python train.py --n_layer=14 --d_model=256 --n_experts=32 --experts_per_token=3 --d_expert=48 --d_shared_expert=0 --activation="swiglu" --moe_layers=[1, 2, 3, 4, 5, 6, 7, 8, 9, 10, 11, 12, 13] --router_score="softmax" --normalize_top_k=true --routed_scale=1.73 --balance_loss=0.0116 --balance_bias=false --router_z_loss=0.0001 --init_std_router=0.0223 --lr_router=0.000559 --n_head=2 --n_kv_head=1 --head_dim=128 --vocab_size=2048 --norm="rmsnorm" --norm_place="pre" --norm_eps=1e-06 --positions="rope" --rope_base=10000.0 --rope_fraction=0.25 --qk_norm=false --attn_scale=0.0884 --tie_embeddings=false --parallel_block=false --extras=["capped logits"] --init="uniform" --init_std_qkv=0.0281 --init_std_o=0.0 --init_std_up=0.0281 --init_std_down=0.0 --optimizer="muon_variant" --lr=0.00611 --lr_mult_o=4.0 --beta1=0.9 --lr_head=0.00626 --grad_clip=1.0 --warmup_steps=200 --schedule="wsd" --decay_fraction=0.556 --decay_shape="linear" --final_lr_fraction=0.0 --batch_tokens=65536 --seq_len=1024 --doc_mask=true --train_tokens=333500000 --steps=5089 --dataset="wikipedia_en"
Below are experts of layer 10 (counted from 0) of a mixture-of-experts language model. Rows are named router (the router's row for the expert), gate (a neuron's input weights, with its number), up (a neuron's input weights, with its number) and show model dimensions 0-127. Each number is 128 + 24 x the weight over its row's rms, rounded and kept within 0 to 255. Numbers have three digits each.
Before each expert's rows: a language model's description of what the expert responds to. This comes from a sample of Wikipedia text that the model never trained on.

# expert 26
What it handles: Word-final suffixes forming plurals and abstract nouns, like pow-ers, inspect-ions, discont-ent, -ities, -ation.
router:109121130132172096148105153102103109174144124149118114093130166119162147149156067087140168138141168100123100116127169120118122143154152086159129108155102110148128101113153150101118123130154122092141116135165136144112083139146118126111107131110143152131131154114136126104066141098154100150104122154071114082085139151123113132094128137106071124110189130140133132123100123112139076137126
gate0:146162143147122148110142132136160147132102134102143147138123134118102179167134149118100133170178101140105053087135152112129124105080112145161132105140104118118160153140140143121124114163133113130079143113168125141112107145149137119125103167142154147128157116053149152156134140118162122132138111107139106157106137160111117130115169133137080120111114129148145110172120106131134142106113
up0:153092149087089138141164130149122146110125136123103152128131148125131111152110108147148161189147144121146073083101131128150148137108126132107131131113157141135107097112101118194101152153092131126143130105146132150145138094128117154122108107137104114143111112129167129091123087094145122133145166184154145161125124141149111134131140131121112149145108122124106081157118132099106117111071
gate1:122161156131101060159102146173133147139161118125178108163122149176138115102112129112135100097136132090076112142132152122148096124124148099144143157156095129159113114083121083130151113112127114132113126170142072131183103153122127164148134158140080141130113162093160134125099134145112144105051133145142100123125066141101123185117125116155139143086139121123118123143137155127149147123137
up1:105149113122144085107147150087142123126117087093096165142141132153123130157142107134141156142114120126092157155083134108126130127125117118130098114133121131101121160118117091122150177115143111104131168148133138127151132107103123108118144156087153160127095163142164128145113122133133108118090069087147145137151103104133122114118127148145156062133140168128164107175113171139152118106143
gate2:155118132113153120146144121118176134086091123146135121138123162149118110116130109091140129111155137120120124134207133154147125124123066128133174144171135129152148180134085140131083083106118117129186114073178131149131116152105121150132124167146122127170150144129134128112129113149112139101098119110159137122139104147156121160099151123130140140138168114132080160104100128068114131107128
up2:106113163146119128109119127144135111146130111115125110161129182177118142135113151118132125130108168136123088121113116069138163101112140142142132109145104171112125112145115163140188137133093138122139100144080143116116164137099144103152124108149096135181141150096130132161105093112134162160140090150110115089154107124089128115157118114091114104118122133146169116114144127133165109150145
gate3:143137157119159161155127105108139113163108083158127105187130112151146098182103152101095134163123093125099165098105135153138144130164153136101121108116107132120104124150089147127105146163128122141125092111144152133189110177058137132151135089104129165120125098081122117169142097174155123091091123099160095134145100136134153138156126154148140144126122141132109144120146114126098121161128
up3:142096128134088176118139124112138158101158082155134091112117126137143133155133123122144139132148129104100141097143153161130095153164143153144151114138130142125145138154132153161127136156131152097098109140115083138190172138117137111091116187104136149134118140130082124092144151181135105162109107150144128195101130102156129079129100133079132108134095133144107155111124111146105103160142
gate4:103118158144145099126156125068124071116117154102162108118137102123121121140104160130115136127118117129154164147110129145158098117189148122131113097132174130084139187103154124134129145101116127113151115112143120176109096162140146167143136120111157165103117092115151106088138129116140112116117145120112130152135183128098132138110179122137091123080153164138136115126122160130156089096113
up4:105125148101148117109121100149115148081130091090047103149151136152110139124183120099161105097184102119119109161134116110127139167115139161110131104132142107110086161150130116151102086117128137127115089085136155108097129121123110146134122151132134153165162143121111188120128117134113107171152109141111109173101137185068101152144137100128099097125169164129169146146157161128111099134157
gate5:168114157150120115086099150148121140098114088097137125139120115115153122146134126152088127119123133117087092137112123143122142156143112144130149164141154106153097127076104147143139110131117138105151118097152120166155167176153097118112081132109120138155092095110156142095117138141081102120117145177117162105118111136135179133070086119109114120125144080130100148168110173153114143101099
up5:123150133131101136107084118111175168188169104111116135105093150114128100158145134135111132140138105133078129110100123153093114157155157093135115135175143178129137130104129138141160146160139142109225151164136107142115108150147097102152122154104175156170142130152139168128144124115123146179140150117147088128135138144131139113097108129126136121148112084151117186136111160113147097102114
gate6:115143139165116094152097157128153119132166135190127091097159140108130095106110106073093135117142125116130143101106154126175109099144149133164084167113147120098101091089083177080113134147135152114140075137138141115133123065131097112099090105146134186196121162104138143143148099127118154147112139151099111088101143125160135159110167116129093147139140101116156087127108108111127131148157
up6:132153109106111144135142152123135155121103121172095108113120113180132102133122130155153117137150128169109150118147141059126102110174150134133090120141107078171107157182152126134096108183126154139140110121122106159109125103132100113139088170100140121127187152130155157114156146110122140136131169143130101125113152122148143103178120149099156148129130120112100133158150124162125116158136

# expert 11
What it handles: Final pieces of place, nationality and name words, like Minnesot-a, Gree-k, Pakist-an, plus States, County, York.
router:095096096129139071155123120135101131151113097123148127080097167080144144142113107110112166139122150128155116097131138130114125139170163083105147132116117129134134149166105140090104133116133098127139151140141116158146107079140113143070140132127142173104128174133115167107126177104153072122126155135135157103095156155115115087096159144151126150149122146125116128081103079156124100134110
gate0:115160162128168095134113120123147128111163140121181135134125094125108140140115139146122117156094137114142081100068139128127122151142128122135108172105137137146190131144098126123143137104162141096125176143123140159138126109103079128126103104135117138118113144113080116135153172110106110111115144117138110125113138135135114139082136137146149127118159135116109148107152123114119091132113
up0:124090156106134078123105129120108145132125079125130138135162139178132143134102152157136131141133134140180137115104141093117134177082106137157107125148164097119084131140136149115121083105152124107129146135165118147131147097108122151160151188144144136112128107127098128128100134117125090116116107139133114122088161187136149135058143161136111133092117087130101140132135168117153162123133
gate1:093157126165151154120154097144122143116148130118173122131148086128139160120118118141124148149132175190118168099150124146136123117166146125149164104116161129094130152120116130163091087138154150119130135086117095153171147157124100124118160148080142077111108177136129116143142155131129146152141067150103179116101080142101194128134158122131114085109181100135096165157132113165105096140122
up1:115122119142123125143117130129155112135126129119147119081078144125145136115128103109169087186119100171154112141129174137108137095151110165101161104091142135140120139131129141131142187109133127137142117134112112165137136159125143173091141105131136128130108142113096190114109178088151131116141147132142158124107135124106119108164138146117142144119125124112114133140128124170122112128100
gate2:108134147106148131125094104114112096113131131184167152121122085148089122145183165158112117174125131127128113118135128147118116118119100124127148143093083106138132168144072095142075104167082140099158175137139070187129129090137135174090112116148097129152147140123099134094113082126149179132142162119139136154099117133116163095120118117153084157079124111144123086114076135135143128138106
up2:119091101063121175113167123169111161136134124145113162138117137125134088158085108167136145154107129139161104168125100100116151147134142173124112114153115110163105144108112129110144164093107113126168119154147115090138096117081158134144134120120182168104098145126123133155094132139123162103135158143118120150108123130127116097134119142152145131120162111126133155116146141140101139126110
gate3:107128111137132093165097136107123168118170117139163142150105115106118116091077141112161098108111091162142052123178121099083138103175123113116177114156124120113107105125117167101168152127152101119110165135115100180111123143126142124162109126104094128127094158091072156114163161159132145159117129129154110149095089124111151135107124131146117096155126114164109137132131143166107149104085
up3:120114125136155130104096160124104148130149120112130137100155164128132173127150098152140090132125095155117136088137095139179152122148159129092121151140088091155131137140124073158140102126107172128172126081144136075123124117178112160122181141148119092135155156151103142131100117141126135108102141138142149138159111120142146093126096143059095156134117142138089108154137091109122132113176
gate4:135087125162104127174123133128119089128095072124120097107142120107132112150122106101112113127162137116149154096152144127130083116142165105100180086120098069118146138135128110113150096120115109126097115152111139104118134151109126165151156104117165118131131095145124129112098097064182167095144116205169175134159110096124115124092127105165125127111101128126158109107132119103120119155117
up4:078157135114112081135133140091177113125116154120118108116143135104107122119105143125150128114096130132155122144096117137132094142139123149150110133098126167168101130139130135127159114104120153150097121118139134121131172172111078144117111134174150087120139110116136093134100131144142117100127123151154147179100159111148126099112100145127163125128133152126169098075100157147088111108140
gate5:146143149169161121131144128133126120152191143153162132128154160138131099126117140107145149160134142171124131090107120172094102155124133126125142135074156159155162195143097141074130096170187104111164137160136113122098155101162118131128131124136097122139124144142126183124128135150106143139133079141105120152095136140177177113122145095111117144094105104137156097125121158149120146105131
up5:091114098133130103162127170126110168111122134128153094160139111129123149141122132119120144107155158133096112120100137108130122157169146122113120147090066102111154080100124118079147122141103137136157085107115083160146118142078172127171166113128117160133136105175106094147131062116136108136157095118098121118138106125136077113138187168137096115085121113108109117083138147107142151125151
gate6:150139106109174104163109114114129093143095149153132092132100085129107133099122092135144119127170136121132085131111151135116074093149145122143109097110117168108140140144104141124150105098097075141164171119208155137167113139151112157130118144123149098156116113117104184134113144158130130151124115109110133125151147103099094111148111132137143134152130065098129179100141145141127190104125
up6:159089169144113083147117155097141142106088130131139105120170156182111145103125107133160150099116070144141110154083113120101120124089173151098102134114141141145100145134160092119132091170124136123139100090091088125157117154125168134159126119084139143118116133117138147088138123135129116156136133179108133163127151140139144126138157158113137130159106132117140122136163167133137132134181

# expert 12
What it handles: Pieces of words in infobox and taxobox labels, such as Conserv|ation status, P|ersonal information, Scientific classification, also endings -al, -ar, -er.
router:115143083149142112130108134128090162159078144139099118116120149097169183147131071075121132106136111111162093111138153124117127142140152109148134158101128111154145119145154127121111174090131069140117109116142121130142125112143078144126118122116135130106127144104099145096102151110148096127148071147113145141123144157114109107096131130110101125132168137133122159102131142115086100109114
gate0:098186116099114110158129110142093174121124175124118126139112130142143157122146095135101124170111128108098083139130146066145114141144147135124110114081107117096129136107128162102126162161140108096140151113162122091131099119086132146111136128103147149114147150108121163121137114110141115140149107090129124149133151145146097154116149125122091099125119123122111156134082162122142114112113
up0:107151100143119101133138101149132124132122127126110111152126175137102171157090117125142122142152207131155155134170107159104164107108117118107126123126101140167133150150155079136104150116142094161148121102138137124141065133143060113122154113100121126076098126102097102122144136160133122106143119119097088094095086150122146125155127096112154083131112137108160130114147168103097141098129
gate1:114119125143130138153080088127137107142164097183116146141131140124125090083116105159155138126157146127123128140134115199148112114118137140161143109125149158153146110136134159070116122149133117151140143090155148142140125129175105126147132135084111143126119113103110122110169147176126085160146125168126129109113148170107120107110105104138131143122118125112052087148126081101093122120122
up1:157108081150091066095136135125115137173096145147141130115164136150159138133084157129103144085079166119163100157123098135150134143140142136129127116120147128137116114106137123105112109074153159147087074143103157147126136134104140111130098138158086128135130134108138086137097140165116135103107117147134159133180106112123123128100107115140129159120140170093133122107122167126110139145132
gate2:090154088139141111157099140128116138102118131142150116129106125128097124134119081145111126172123070106165117123154166153089107160151178081135138118086112132118118130107167172131141175130182147135116131104177121142132168058128102133104102137121120187118116136117088119121157100104137069151112129134130157100147116154118141164103173127128129112113184145150106149146143133131118115113122
up2:102119107125097170098101092110138103171140132070122146142124079133125142124143157146172109132156145142156166119100143112118124152093132125152129106124133153128141139108113145132136118134163116085101115129111120095140170112163133128130109135139106128090136147091121152102151123141115123154118111071136133122136128153080138124140112163127138109147108146119108110150139137151173160143097
gate3:149110109098140135111132171102150151098122114135122171127090126149183119166117144130136131100135107119137125092155154145121090113157125101141125161114111167142118126148140131115118135136200137135105089133151113159136165118121170125142114152143163098116123132145148151155141163116151126128144104190122129140171097111112149110106160169166100129121128145113126147119123127142149138103090
up3:135063138130137121123088121144164162161119133136128105101124086161129155111118140162139099137149139166103136100094121098110132132127079135106126087136124129157154155119080133090180148126148101122141107132117133175090093137116140138127179124112080130096155145126143061148115120076114123144146113139093121088113142092136144130149155117126113112127145180098111121108117178138156135112114
gate4:172134106131119144137149129094102136167083131127162147149141137125159114132118089128144107115110131133117091159086110141122152089147141137112104125153114123121177140119112142109160103102140140141147107153133146086101104118117143118127134121119112148129099144090131158146079108142147126129143115147091169152094071141118134126162144109101090141160152129140146145118110158105141135127140
up4:135146180151122138122137138141143097128121120098136088159141175129134146088135138161139123121108145109126124118108086163141160151113161083177116157115168161141134134105131122118121176118145145123168180148112099102120109126168136114117118133114122163127135116093121179116142131125170110142146122110197145130131092152129154147112089107097114129115162166120159120148145122079115106124128
gate5:172123106166157149131155119132167119152127133124135104140096161154165141088148089093134109186110115113121070126104125137186100135132143153135151159107116112169114125126133144124146134097104090107163133141167124164119155129124104142102116149088085140123098152112127137092105115146154112127135123117135101095097119094148125170116131101153134122130096135123147148132137154127107062133161
up5:167094122163119128131182132127125136165139121140126110107145152155128154117124109139095109118111145122162088162145103152144165125125145097146168139112127120156146101140125111079068190146148129158101124143115101114152126090146120122127128144146124159162118099129135131110166095125175159174127144149146096117141110114121099135098122120136113119117162108135136147151115166139115111183158
gate6:108079127159111113110155110131114138141106103139114092145103131134130124157100135117140103111083067122123084142141130134113078123116126157096164138142100155103138124166124155141147161100114079166112084070137170144147097156094099137105141127117118135112117140150178099106062124181150113120104162147133130169142109121125100178088126117152092154100115112126175103131114121106088142131140
up6:126133121145101148134110131165122117092180177128115112098122162155169158122185107139108098139129109099142123136124106099103138147127124117134106120139131122152117115114144157148125121139159116088131116137090091119115108132116129137126074143127154090112128110100123120145131134136107128149140153133135121133093130071158137153150093132100096114124117152173141152114123123129113155211127